config.toml
hidden_size = 192
normalize_top_k = true
balance_loss = 0.000168
router_bias = true
num_key_value_heads = 2
norm_place = "pre"
tie_word_embeddings = true
init_std_up = 0.0545
optimizer = "soap_variant"
max_grad_norm = 0.5
dataset = "wikipedia_en"
Below are experts of layer 2 (counted from 0) of a mixture-of-experts language model. Rows are named router (the router's row for the expert), up (a neuron's input weights, with its number), down (a neuron's output weights, with its number) and show model dimensions 0-191. Each number is 128 + 32 x the weight over its row's rms, rounded and kept within 0 to 255. Numbers have three digits each.
After each expert's rows: "comes before" lists some tokens at least twice as common just after its tokens as in all text; "raises" lists some tokens whose logits its average output raises strongly, later layers aside. This comes from a sample of Wikipedia text that the model never trained on. Tokens count by the router's weight.

# expert 7
router:087135125101157133105134139182064111166177086176108097147135134085140128174076086153120120141114100126101129103135143139086138093121109131158118086111103221137108145143186137077115076092106084157097158096102115105110130056144131185182183111107122078166121126197125126084150155087188120088122097147121132157083076082043141146172165158099199109120156177132188072099120120099127135150133140149127186161158065137198170119115129107099116097109145123111113142106133127199159174153095111108142156103152103124150150177097114157149151093127154141145105122149061105173139127128152088156
up0:118047165139097096117071133139115174102166072116059097126105120139099120108158136189073107147102052144095058120147151165188123130104085149148137125125109151090175109142146153157091188102175113166103165108143141162100121105150085120143072119138156145090191135122110103106104130074111135167158135121138158133143200097128130216180087114134138098139109145133180128100158141155128125129065146135165200146166113116072154144155089121150077108139099098156161153125074059125160118127067150139134115100159096133171121128099112115075184109093123147109168090103121137128053145125162092163
down0:084175091099180134103166118045149076117122123092097138133135147170118158138085062095173173120111169096113184123146095146114067192171192121098146120107094087192086124102060146086146122142108137066141077177094159119133125115131065148146170105054102126169093124086139140160161089121079139115108124129165098084124093164112161074096136110130177142125185131093078089125113154127121120107145100116109101066047135125154085141105192108142145166119112088088058114143130108104143094139159087136151159139114104141095150125145112157112118165103102105110097084172112113114173115116138137081
up1:129118129098118109147170119154165131137099104186113101132113092106123130125162155112119137126129148152195123097111075118149138075155113178141161104145194167075135118147108080120094166116117137095148148127097178105105158145087174126171110133120116126120077109217197115176173154069106088170121118164099164120169101119161131056068189153151193129138103184140166202137114200091221087076133144091125111108101110104129141117106154119127097128109069103114150101148142097089124204066196145114161129162074109176164176124134121117115120125107116094126121138190123100133137122130138114135
down1:119093131145134149167129124144082107073088156072215188118162114135107175154117060085130114195174115186112133116119146147111166126072122070123149145149102122174153093092129177171148092101147134142106101151124118163073129190137109136136180183154129116169162101126102186094092128148147161124121153088169120100121147093149108225115113112149112150046164086127077141163124102138149071172134150157096119119145112152126117140183088136155080065118156176167161131132119107181154142133053137118088170096146109087083114118164121110132158098129105160105166120120096143135140136108103166055
up2:131114117102087144187143095130095174141143121156189176072137147184175103134088193141131084116123120142179126089134132150152093172139111158162134136106075126105188146146125101129135130109160065062133147170146126112136136066134112151137125190087156139126140102117163097086175105118102126099151194163075089156091128130136091142131152103118116109105167149156145137151098125129198167115119135121163114165097128121042122189126142163127106083101113143142151058157127103115099134141148146158148135209144032110177138164118150143136104135174092170112161124147131144026155098099137045101
down2:081156113159128116094069168100133126128118091097104142151083088124124106163175047098148166166046149085066118129187145098127127124150115096070126066131145155194106079085080149147140150090099205117137075152083152124107154146091097080131079138160098107133107158165135099190139146066163154164138121065167117113154142125145133153070106102109116110161126102084085093110113084180132134106173075117124188136124138100144137142157099082139176056133137182133089126143113146141128169145105108106137108078116153145123077121187082146144141121113136118114132116112109104170142107127072205128
comes before: ".", "–", ",", ", ", "; ", ") "
raises: "6 ", "7 ", "9 ", "4 ", "5 ", "8 "

# expert 22
router:094096163101129090109112183174077129155106076095120127115141185104145168183116040088090094161085120120108088128154089159118145137135069121195136160134134146193079139096183132106138121120184116082124075103131096104095181130162147146136192089131088080105091102127156103091158152055139095090135109148141155137132137115111104135125083121112104151096217122133157116077133147118103173160143117109159169145155103137164141114119127098110119199146111202123121135133137216103153141084130157187115104124180110059153164141091142103112154148094147147148140177134124167122138125060155086110
up0:112121093125195093140194116082063111153120132133165141100141150084189175096147156115079115196144145142135126158175085132139142074112143174139153151103072137183158105141109148083101142156106173072136126151115132137183072154090053146109062101080174104158089118117168161143079147182077211161150149156098133133206161121155191152133087147106120107123169113107075161151173164145140101156161121164124110147124146109113086086123108082145149180113115160134132102118117138100134146145162118150140099119108184118100154143149098110166163136149134138154159191116193107147096129147090072149
down0:190114164119137169093115171097156117138077120152128048168139096148121129177167183091187075119159121165131114124073129082069129132161116095090077172119116189149098130122098160105144095124197155102185098149155121154184140110152155110155110181178139209112127151157112124123127182110134102063108126106123106110079134156143087149093154156074127149135130132166179144112120115136086171091075096185058147093116157119137124143137120098108138142081076163100150109101090136146102092121114160115116092171110130056156171110107078133110118162145142071074106144100114086144057143097116159134
up1:120128215157114163101103149162183127163101156141148127153161131155135146124116093064107073115151088112092104143135126083140128154103067117140078145141168176092087159065124082197128143185148129095140116119116133136124136108118144133044167133096113110166109146061096151119074126088059115128096082132175119134148170149173162191139126150084116122122156088165113115107132094148118121092155135062188164110136099159129121107143128123133143141120181148126105121131136122117143161201184115124170132122122096068143119154082132182132197177130157186149090169166101209138176077095090100112
down1:118193174083137093130115093142130184125146119161087124147093158180112171140133152086082174161117148094136165132113072091065126102152184162173159169111152024071139082126187127126096187121057116107103144112085168174119168118106132190136098092149097076155134107125111094087128083106123082122153159103164162095141208179126160083159099135133168118087110118116190161134120241120162081084132111132137178149103148171113119124104139106104147137113083134168117142154119088166128122136100122122133089128141100156148129108149095132115106186131149105166145138129173147132120181127111136131
up2:145131112101165061093138134108069099150123104150172114102131152086138154198116124121077198058159117159123117095132140137103082138078134128185103177120211084112115140144139092026130119129126094097058105130107114142134112075186143087165152134125140100084104123167157118128066146191136125131120118123074119104116133110109058090091086131095143166092152075183129154107112128131069104083152094092140074154141101053098089166104080143152090193113174148153093107129156153102180088125128150123155121125101107101157117123132168128127118141114119122081108098079128134146106175100162098102
down2:163090164161149134121076118119119163176119170133139113138139121138107138158138150131177112055104142095128133146142163135129107169083106174121076110219159158082095114158114094146130084130119095118097081112058113121138124161132115118142149097173134168105129088170069088170107184177121187104147127128134126179141201056134120114066105126167081155177091154083127195125132123129147134135166110117119101139151072073161086116152059185121121107129196162126106092117074152142164159108118179135103137205127115103148110144112111106081153110110116180172192067140138171098091115122109118122
comes before: ", ", ". ", ": ", ".", "\n", "=="
raises: ".", ". ", "ist", "-", ", ", "alist"

# expert 13
router:129104194058160087133153223129086158116109101155147152087112154101221150176127137121099115140105137129085087196135135115122143162153127175122054057225109118130110088108083125112089124129161141154110182103109101150098142131104106143141124120134117045120148151144082062145126146087190162089127086183116095074179132138114082137109134097122170105136136119149117124115078157128102097144149077134125134138190076134129137093127145110147107074128122155101135125131109166148150214130131182148103105152114142113087171135108139125133098119154148054184165093143068140142106141143121116121
up0:105113084096174188079114172160159148119115069136149136118150170184129105098149123123130100117094152135130117149181166101143096163074129125089140123128051126104103110163093083118125148166137121158140115147106093113112141127147130168159117039115112153145075127120111205150128144206082129115208088074106177116120135106176127133130095186142073121125114096108096149202069075106095079090148148119198141121159138165142147106121085152124139111174143110071174117135151167170127139130117161151187060080109121175107105110133133149081081143134103156185117132109153163131159112098108058137
down0:137119123188074109166097162163042150145158123095049115138122083101155171109114115108110088122130138143165106110116098139122129088138138099148141136113126138128127154064155134168081099090118132143143154126136174178098097109145144097125100182129154145084169091093143032040061112136191118119116128087153136179114103155091120120154152101128220109167139122115131121110166160130093140106093154149144100108120107134066079155095153134107105120114071108131118075095090070109125145103168146146034094188126123094100143137170118120149122128092147074107032140118127118132140185156110153114
up1:090086135127149151135128130147179118131124120146153144162143119098094105069176138141151157133095103179151173092089186104190097208190082130127094115120073144119070132136104155121104134056169138126201148076170154122155140132147132128182143115145099164146094150093106169170097101166144096143122104097108113110155173177135106176164168167119146113139110130160109172192073029106103187151174114153151140170192182147088155113146151112155182114163143112095123138082149167137123039156121167143153147136151101139104101110118126096129167148154089122147150109128132113073145069140109090122
down1:139095121131173109161144131193056098119134119125130122149153104173155152158141147118150117199141144117104102120137107172106149089078126116141111114121223124095124119076114082134123070151158122092092131099076123140126116150105086150109138192171144160070157077146152130077161105105121142154166181114165110244069089142122145079141125148137128151132135111058109116112190168152099107070091133068117146159058099148129117114104159173149146084129115224135138146122172109127128192141084072131162149120094146119087148138148156134147129101101132105131065127113148146150136182159128185135
up2:103156174149113129074105110082189155123118136072110126104123132073126137118125140132128141174138108179120120143096115105133091162163111084129125092132173192134101113155122134130080111113133165165166149091098137165080124135132149105129111115124143141137049112131148089140149135134156149097078128072086096073150166185131106106123189080069093141133096060129094160146144070141123075127106186139094126164180123130109070090160161128117077181162123207079104146149131145155221153119123097151178153154083086178170130116188127173147104050159140122096125140124078170139146072087125104138
down2:123075141139153155090159124165140158090174116175157173162100054115192118120123136128134123116154149109121142114115119083146193066078158215082104152120128077171129160099124131119097163133081101112124186139105096094123118131142136184112090106153100087116195154110101127140119102114108114185159069125163156189062124068108135124158156191081070131192056091131114121114183168171112140154134118082107152108141111178089101102139155127195168087161122122145130168090107107154113108104121109164089166162134166098092153147046125089135094126152126109112118141084139141100096147136158145118
comes before: "a ", "\n\n", "\n", "the ", "in ", "to "
raises: "on ", "from ", "a ", "no ", "were ", "the "

# expert 33
router:143094169127129097169177190120103086155152116123143205108107167098119110131111111100084083128120122168129082186145164145113116122106126087076144150158126112088123149106134127106141114154163144101163148118123151143073141137130134114139099049132173140136053133174145037105152096086167117080183152203111203154073159151087107114144089133110110103083155117061125146097099205085108145140140124145128151114140115201182114098076178091137144113201132134142106142111163148190100161178085099168128090132154140134161140148157119120123152127099139112221124079123118117160126105147147112106
up0:099090162144074135137174127131101102159135073094067192068102069155099136176110123102119112159129141151132159117095140151095118207148142109118114136149144113077146153149110138148099119086156158132099136159087079110145234176102118165095166133041112092204127119105166110132152085136126138127131115137151100099122111177121151179110136166136124110126089109102155107083141206035112091094135114111146117103126101138140109070101124191182095160151139108102079146133107164172141061143141094131167144156146153136101088122115152123087107133142154135092156116177113130154166156061158192099
down0:163112141142139077118053183131088201135137172118135109141125139077142035112103112105151100113089188168082183173133107090127180110077106132142167125121100155145092164149081132141115162177132074124091112188137124131144129110076102101186078138129115128120107139123127121106109141125157131143123150112128136105174122116162155089134075184149110194138152161122094148172106109183144174218167111114112187089136041143105141149125160117128131141125118117156137162167158148118106162146133206079078155138154146135076129128091110100186105102151109077210141128088138140136135156186107142140
up1:128150123130115075118122116124161161104104111061166147070092066081106124215078179134134137156170176157145094151121090096079109059167113161133149112167167155080108101140110113141132130099122105139120097100169113155117204117131105104141072107115092130150130157140171141117134118119081138068156099090114121122146176144125118110157129161156116079111125145132102122073131166171065146199154135126104085093141170169175150157118138095124157187073112135142049136142110117064123133116141156131053171133163101136116123158144099032099141095112105151133109034137150144087149137133175100133
down1:153125160109141096144132133103115100126166086174091116181159145113125086079194098171118103075157116125137164106124194136171159114130163109096158168152102160141113121153104136119055150120159069111145089141107108067092165164167162118092146180136109070057179088142134161123152104143154120194105167176152122121117157120146108104128169178128155152080084128112181102132132121147176098127118155116151085091135116177162113110088114170172154127172169115179195146061149146127146197136074127121111185115135154147146124152163163143103067130165096070138098123193120167156190162107125109091
up2:016132195158171164128113173130130130096146124120142182072153135176089117161114138105095065051136116165119186125119127104107135046170125167085157155072112066112119078148151122112081128133181109153146119134175169168172107108139104150197198131126137160135138111117143121147100088117152101104150156186080114155115172093108113128111099135107174121130080199106119138091122126163140141176180109153135172098156133128156120158173139122101091161138125118139141170087139117117127108149114140127127091147174100087173153158106084145112150076163061134136053115073160141108130094126116081146
down2:150168105146093104098190094132146163106105111180117104101147135141171118085128076133086108081153113150093149130140119185152072211131114134166123131108157144148083077112097156132126140151133167106121174097071130112095100090125134118124133135195124076146094153079133209103132152098116129161185158128142180196135090105136142126132120137097116163097120084135132121158140103178193141108128139117128136144131155119103155137119137151148218145107137088072113062103134174132068106101125153095168175174130121155113138099195097203182151057088112137162162160174138176154061169128111154142
comes before: "| ", "of ", "in ", "|", "for ", "("
raises: "of ", "& ", "= ", "in ", "da "

# expert 27
router:129077107070143173120147130113170169150134181136205130128127141110083173120128118100113119128073155115111113237107156113113132145088093129146112172194140185181144127124163158077103145113165127096094086103091115094130152139161139167178145113089139071087089125163131166169155142124126124079200101192099195100125099105130077123104101125103091089111111112148169122099078109097127103153094087179158132174174123170123122146119208109089112137196130116143082165119045125146165136162098157151126159111166117127186115158089130123119097113095132100138110089149143088113133143145137084080
up0:156111166163138121180144177126121129192133150154160062161130127142113120117131121143116096143119088154129129126085148102149145153149095181173122177128178115148092090197139059168124116135171178142124111110159096068109129125115075147099157092094115127133142147069176065144146111161134105142107114076141145126115159094162087105133139103091111129147100187158107162130128141093114108108157120130175076134195135165168104144122155171122144075128128175140097144113209122113209127160174141124131193113060081116145172126116176118096111112124203101104171122096129136118145104188221051144
down0:102170159179121088081114118133091147136164108078118111124101125133162147111095126110079162182116130141113146101163124134070098195047139115088122159080162114100101097117105182093154151129071091153127086131102114198175143152137146161142119100080123143133155194128095163114107181151101127068109146152151070118096169107149214146113099191174109154134139135152124073104123124179118160127156123141113130124104194075117119116211116134132118164086118157143090113103094108095110131171130169150164074136084116160119077104099131075202122123109102148089187165108125151115146178112134196111
up1:127139147088130137104105146145167146163111088117093190149079119133122162192086055122107105153129173150149181127120122030117164139131174153115101167138100070103078103099101153119197186076169107094097133165127112143212116118168049126095110152194134150120046144166053153178152133155107164134137129160125116160124189132109104090129109140150125131103160153169130097156151144129114133149133138138143124095157174099132177174178187114120113146156131160123089162110113164152094142093118088149121158104194084118104168089114111170138104153164155097168124092147179156154141087140129103104
down1:181186168138105187082085109097138160173121147146110098157160144178166162106134118099121142154084119104154095157083100158167134114144112102166115110186142132105133178102084037093079112105085140059124117118095218134121120139090139123160082137164136129112146103045150159159091097144197099171193142125086153075111128118138122093089122138111138142141124108119097110092096081088104155110110082107092111099142079097166122163073078098084145138145164139083152101149152088091150133098155172104136138137115133156166102164095180152115137095117152172174123104144139117184138187113190159152
up2:064071137097122139151089101082133133109131115150100138119168158130150085145144076150146100135107072116084173154130152137137096143094083196140192155111130117156101123118141117064111189114185125091114136191108078179144145126133158110156202116151039137118109157184159078172107127165129133116078148184163124116096164178112173060118112171056110135061122093132147130093098119121132167117143159108097089089128119091153114119126187103114139121162107150153132119133095129137186072086087091149193144131125133083077160102129112150083144103123102175158149150090113144136166168183122083121
down2:125087111178150152129088067144134125154119138078032058109127110158133153110106174166119149121092135091115137084160105122139074123166083076159155122133082129195132198128114089162126117139138159133159103141128144129093094127074119149144130100066128132074093104109150113143192147171156112159174113123147113137163198118128139198159080083141111117190150170167126077129159113087133127145111130137180168090112092104124148097037117194081186178080123167110120131117095091070092121144113137104096103132125105172140146132118125127157167150094121131089139113165096076124067135091179140144
comes before: "0", "4", "5", "7", "3", "6"
raises: "7", "6", "8", "5", "0", "9"

# expert 41
router:164050138110145098117156135136095094134145144066190181141078168124148151183070118103096108156155146107128116132134189111110089169121100149066167152133144188122139084133096097075114138136148087107120162112132184130109110178140107190132098147165185100125065158063154119085151102092144117061144114158169147149131092170143086169151140169168115095104124158132162102094094089125139200143163111123168177138163132144127202106160112100116099085166146110215095104085148136100121113111124111122145129129107118111147180140098104105147092166127140131142098153135049127095085063181100114143
up0:133080130139071176219090081156131194105115127110075150126078118149073127148163138081158173132113109185106083113125173173170107168114095127119158125120094165158098106092168140170110061106090172100137093176108107165099142080137138145122133154124123072107121199135107089095124159138192135160155074114126121151108089118103101119142090089157185154172180151122137139132186078129129087124193069101151101165073166134158138096089101148121134120176121123130147138121192094097079125131174183077173136122111169092128166110091129130157164103152110169127118084126104101135155079099132151116
down0:118116091192153115115109114109148076154134076161109120121151098156187096126121119188119140080158130139153120178142045088146161142127172145155064130115098043105118130142122156100203097094161062082135137076140147093130137131101127137131153106078137156135103125160132167109139091175152114110145120143083175127163142169128149140091173174074153070113109131100173132156128199109132121115100099122106100088138104148072131142167165131119134081043078151142138130143071146139175047155113111169065129138163117162141096113126080123161100206142110098116103172077100100142146098139086147101
up1:147142096078163151131137055078068181123067149148171102113116130135117168166114108113092165102116073153138068133107115092163072090176187098125129095111182111094135107156140154144162123140095120134157127168089103132146198122130130142173145119147144045075103107188180160192187105155097092118156095152137122160144124173124125120203091108093083142134155070146082172113123136112026145115152091120099097126162130099105163143105135161112158107129099155125130170155166106132135109125124203140150155087127122121139173142123164137101145176041106087134114162147122103153105170127102148094
down1:115094117152172130111093144082135128119165137133086126176115095075167088097205125120113143098113115131095156166113063126156145162122076153138196128168132102101195116134088081119134121093098093070087114084122150116104109152136120095188110124120140146174117110083076116034094131141127181154176158100110114118148139058166093165141126167144144136150112134179118135094143126143146095133112088123150148147096098159122143157159072105153085141148094138126111084153125150132120180137143069081123109237092157079062140117182119116146144164129141189092162048136150081087128137083134115097
up2:112149149169086111186078154126107132113152149131094069155149113081105112054130100083118119114149115108193141120152112108097061112127152155119130140127131246128157195100194145096117110143159172116129095150117087060126145069156109090156106144149122072093146170109188118110136164111131174131106061120135103117128117144102059167145095150117111189176151168157105146106089143089160121115187116152171123127139083165152057180110101093133145111091116115115161088144123136093149111160130137093169149163073116067144161110143153159116120148149069142119185120135098097145108087106108123063
down2:118111123081101135083117161166133144123141153136141165164084136133163100182123162197093099099092100130040178196108149154142152106101132076179094154098115071101115066189090129137160090098121146157150148156123148141114133168137160176130144145101124122116072093202067149142137093078114076156147116155087152139108133087127182122094115143116181039095113073087127115100171132130107205164079109134108130101147189162161169116124167104131112163133120147115159163116103096163162119158150109179091091107124105158139068125128121079159103112140194139076104160090159137144125139130178134145
comes before: "| ", "|", "(", "– ", "/ ", "m "
raises: "million ", "× ", "& "

# expert 38
router:138118198095158111112140157115039089175109163133168144105138138067143155105103143121131101117091109096140087129128090143124073136109068155149097097167133134099130108122165077115202126137139042077068090066136100110129175078126135164151173161149158142167113106095105142146154116125154114142166095136113183154107079126108098122113097209131113066106152164109148149112109159125154164130203133174127146174113161153184131126126166098114086141189126124228124148060114136111124148128171122134131123144114089073132153135093085152153136144125130107120116137126103098165074068065133162090
up0:143063135218114119118133163102093084147144137127141109068206152085184170084140185131097112143137113122119181137175098140130155092151121105111151128120141088110107112139129108164115138194116132069116070149146121173227177092134107107172187109115130079124190148158146106141070184111126144138126138170188100128090083169120152129101087163139144121128147106149114133110107164146162120090141136143186098105127130132177121122123182089077181099110137136077109092125058086161107128162155127094124159107062162140128067129095083104057146142096166131084139150086115095134118093106105121139
down0:125142144077110090121094127175181112131101108131110112082164152120061062136163111130146126144114120174147091150117113137121122186100123195147068147159170127142136190109099169126145135127127166167135129094164174172086162189118177077117151130110118149113079094121093157081183167139137107178126117117110125129160179100107092119094119078115085154094128153141233157114141107108082141180074057103123076141133104159041088153114125128153061146190144081179099124127149151099110161136127120130086095151152130137108145113145209149152114082122158172147136121120139154127099053119106139144
up1:113126169100080116111154133123126119060101134128094148108066139130154143103133113083119097192149115116092148096152115169123108097121165126107098136146118158117166155152158070087161132181113144101157092127099080136111179156133189079102138135127098151210107148083123089078155139095059107154037172188146142095086171213167076128127067141139130127111107178127099157117080085156064186108158161117177144154181094100099170119149152131112148169135172114198106114102176133122134096127121119108120144159117122099084190146132156158105142118117116051140143074087099144126107135131159125152
down1:173074111156167223083106118140101154167107142151155098134173082165081160141083108170136154107105169125121116128063124084083078167101109161192110145142177104112181080147104145156083127139213062102150150113171081107143111141115104172120110145181122118082161122147116200185144157204183093146143121090117112087123092105052117112123174138119118122097129138108145122096155210096165097108110155142116128104169162151140124138088120159122076141111111184112141184130107120121137182120133096120140097125112156128140039128102121125147146141109107152135097103136119093138182104082116118094
up2:114110104129124136127116082089134124135215155131164112110060125103151109132120131142127141141107126128093084128142077136099076084168141140129186132155118125096131114096157089085117143163169055159142119147150106094132152161126064109159167098136107123081213148108157170086065094112122170186162096113177208074131103119154111027135157179136101153141135147124131113079101174134087155145160188152166113124121106106183105195189161114090111134080116077075042174117125149094117131151154118118125075128163109108119165136138108090149103110108122094139134120118173125109145121127057142132
down2:126165117150105139162113133115151121102107128179109171184142161137100126095095152094128106138140156075195133093163155088191114145120118132163140165166146138078140154116138108105184081128133134122122125067152143086095160171186242126126168118082115139138166136047109155186138197119130099117142140123126148137137120196161104105084118111109080110108115135141106128142198151141105098187137128137161194154120080113060116067138139158046111138099119148192135148151144125176162169153089168134100112084076191125146078110132139176120125134114147192103121146152121123143116164116170165164
comes before: "- ", "| ", "\n", "==", "= ", "The "
raises: "He ", "- ", "These ", ". ", "This ", "). "

# expert 44
router:123090155087153164121138125120064119128128092133149140122134213124168162172114143064079129182110137156148089215116123110119134100147082107113164083168159160153092118128156092117141156109090143105141182123114194154127110164085104177132106071151148134105118155108176073147179144114125125127167128150060167100140148114097091141177088102107143060178119185075110071102040136135115087147135105165207132165122098114147127135119131077110145117166105123180117153160179171165111119096151125163117137158132111086119099136160089148109159171125151087123098127086082107185086124148098089082
up0:047094108138077115148115143164091160153159062122125106086099098100062123173112054109141104164126177150112101163081143145125090095156136084113075075093123104075158057126097164126136099139112113114102110128136072123084167141080072207109162102140104148137093131122112149110182132134112112132136119149106128117110151107147133116163148141165132102100124102171099096127130084130147122110112122101194211128198138083086097151136179182101102170173174110134126105171156097151179159114106160120064147084124114147064124155129124127153105146078166123111144099141088131085137211136153077142
down0:164050093090117183173168135154185089145096177095113100147133142130171107098135112032125105108119109132099122124127073136155117092149140113204115184119137117119112140144124121106147143086171130135111119127082155071161176117168183040109129115138128123075116125084169152127157068106153139150120126075129076119130139077130133122102097148103131141114167178131148103176113167140109132158106074118132102119146122108215159170127166093138137117066163064099080172126160127159095124138162148135152115174128077128102099120155159077168183105195118133148151158128132189128115041090132155131
up1:128185167191116150124142151163147153203145105133135091130084095144087110154164141127173147128117094160137130149214090200092143114121136137150154136146150138140101169089110109172093098104089129119166135156184103043139152039098169160162116132097147169101166111108129170139127103116094071106123103201131125146111112107124106102125148123135127160166135168052104134187173157086141202165151121162152096190081074135129106097108169166144119128108113120127140162137143088182101170101111070109146090110104149110162088128135097111081154092110114103088098091207105096131111083151134099120
down1:131113124050139133088107117173098134135137125147152086121144173143110141119132096143107137111138163180129098119123136140080149152113114155132090141120160142139172104046133058099153103134147087110113147118087115208088121198098097106089079137165131162116100183127157122099047136076093163101115119125095148164156130104146134103104184134088115143094140085140154117141169127119059108092118123097151142098125129169130129185158217099128134145139068088189114107077086175156140146098098098201118127116131108142168139147043176119188123143112078118148142166058132121145162197134161140078
up2:071157180077141124130152165120179090135143158131133154178201186126167122163112144166144134103081138150151116145103107138171124140084134120139128116102123106097147105096152111104040098149186160150138133090152183059151043076171151134103115158206086105139144130145114102140112065133103102179125134136065101082103086080079146135115107100192124118141171122114217140142135104137169128093110142102128108126166150134096181136127124083127108161170121148087119085223090094098073134098157165126117104082119122087120169144163139126117114143134129148162137101125125162157156088120068088099
down2:097106130141092148083154113148144145157097169133115067066089108108053096098188096121118112164166135136135155143154156118156134114075125077135126149108149149160091152156140128107125120096146142094086131127118079228144148106096152131134119113108220173125133086090102017129130177102105154132132080176153177154159089206086086137116150031141151135150098121140114121080131136133128089111179158078152111145127112121118080140145102154125099079104117190162158087162146137139140115179072150088143153146123098157108142127127083066187136108164122132142138108179086125128172128093154128148
comes before: "of ", "| ", "in ", "and ", "(", "was "
raises: "on ", "of ", "& ", "in ", "is ", "from "